config = dict(
    hidden_size=192,
    moe_layers=[1, 2, 3, 4, 5, 6, 7, 8, 9, 10, 11, 12, 13, 14, 15],
    router_score='softmax',
    balance_bias=False,
    init_std_router=0.00693,
    lr_router=0.000888,
    vocab_size=32000,
    norm='rmsnorm',
    norm_eps=1e-06,
    tie_word_embeddings=True,
    batch_tokens=32768,
    max_steps=6208,
)
Below are experts of layer 9 (counted from 0) of a mixture-of-experts language model. Rows are named up (a neuron's input weights, with its number) and show model dimensions 0-191. Each number is 128 + 32 x the weight over its row's rms, rounded and kept within 0 to 255. Numbers have three digits each.
Before each expert's rows: a language model's description of what the expert responds to. This comes from a sample of Wikipedia text that the model never trained on.

# expert 25
It responds to: Mid-word fragments. Short word pieces inside or at the start of split words, often prefixes like re, co, pro, bro, com, and foreign-language fragments.
up0:129108130124115096139131144137155127085209111096062184145125132187119128132094135145101116155137091071107137109143108094167178134094147114138165191106153131168078085145081080082111134110111127142144171101158084126135100089181106128147145211117139177151091102121111111112135185126080124126083163115141162111107171186164109076092134107076079055124150131150118117112083160124105103050181111108187163160084127135131102080165081170142121141171164143156118076133122146136184124127114134074215181164165131166095143132116212123128133106138143160118110140121100160092143151089135104091

# expert 9
It responds to: Adjectives before nouns. Adjectives, quantifiers and determiners that open a noun phrase in expository prose, such as several, different, large, various, the, main.
up0:124122107175104146122111075140149166112111182148137102129118117133099130087110129104193167107157132156136138150088138183147081073109088138088095156138074115104158178153106079128053116168138148182102101155106168140133153072110105094138130140176089103143102111160130130112131170099114120123065204129138118087144092113124169151181154078122154111116150151173124163157168082072116115122100142146141086140155167168123107106110134092153086116174157149167175108130087131049234136122097106077132052092187157104090173167142132108143160063134155108156114163105153136162083108135186108146

# expert 19
It responds to: Determiners and modifiers. Articles, possessives and modifiers before a noun or adjective, such as a, the, their, very, more, been, several.
up0:152108066136111134108190098120170105153162116177151153141146138130132169139166167132155105087130087125150143113080066123099138099166141091146149124188055098151201160114063127109150128135136111090191125139162110151115144085142179070094053137168167126106126135080131110149180135104085135102140089113177073085135146138124148173113175079106101143096109161144159094153122188129095161055158083131067139136174098143175163121101152131134122114118108087146171090160048123148097122162126129096159074105120161154147175171146166117173164136071122120135136156083167081097141142073102130113

# expert 18
It responds to: Places and years. Country, continent and institution words ending a phrase, plus years and numbers, e.g. United States, North Africa, 1909, World Cup.
up0:112115115118159146112134100195102116195070125101087098197110069130148079054134176120135163075170154134135127184114118154107120138105139116146121097134117122152163138100153096150139103144148108107178165108154119099147100091128133162108113097046140126158170179220098138153180094113130095133130143141168113111098118194111105127168142142172089161197143185119116111133129124093118124138140163127168101131093076134109104124155086100117171086194118092152174132079164138127101080127140133143122212087132164086138081110125114152116158126127136121128124092126120075036143103221081106149

# expert 32
It responds to: Articles and determiners. Articles and determiners starting a noun phrase in running prose, such as a, an, the, this, same, any, per.
up0:144139084131122185136162122088129076123113048073127144181121120105051173095230145149091115158155139090194138127115169154103137107130132070117107061101088087104148125185097147199090092118156114147176112116096093089093147127057111103110132146158141119077103139132113168123123109124094091119151150159160105122158102178067104144134129151156161155169107166158114162097103109121143151171146103165145116132099090150135141132081094132105153085128104125171139163124093086186179119127109175130168156106167138088126158163169097110144103113090156150140126121139120087174197075110207152149

# expert 37
It responds to: Sports career narration. Function words and career verbs in biographies of athletes and careers, such as the, at, attended, graduated, won, his.
up0:112125152135099152080094135142118084174146149161113097058176117079137110170077153122140126155125110134106101150127085117172151090146113084151172094136149135101155200124155133071130174125171045140106153096083129134153088103139206112149153160145145146145157149081182107138078167152169145135151065151093133155076141135150112128124125111196141161115144089101186103093153196140164121115143103145146103080135134164065113147167082108148156197130133123132067096137097104164131132163065129054100106117178136109152093078171125060072147129154097124118127155162065177128128151139131095122

# expert 0
It responds to: Name-internal word pieces. Middle and opening fragments of foreign or unusual personal surnames and given names, such as Schnei-ter, Fül-öp, Bür-gy, Pra-shad.
up0:148176108117156108094149150149129070135146170099156123135117101188216167048187105110056152120098154154155088113138128140167131100122163148091093071112089117179118082149131136154117102137141158140176084106166143143119058154176097133139135160163140097169121125109139117104105148122142115090120120092146104086112078113084145089061128148085118103092177141162118117194127142125060140156140123139130116144175142109156179162161125106167094099171099086145050139077150092108142155187069162186125156109109107130107090179112119140114113161166127157119079189145128178078121126179141073135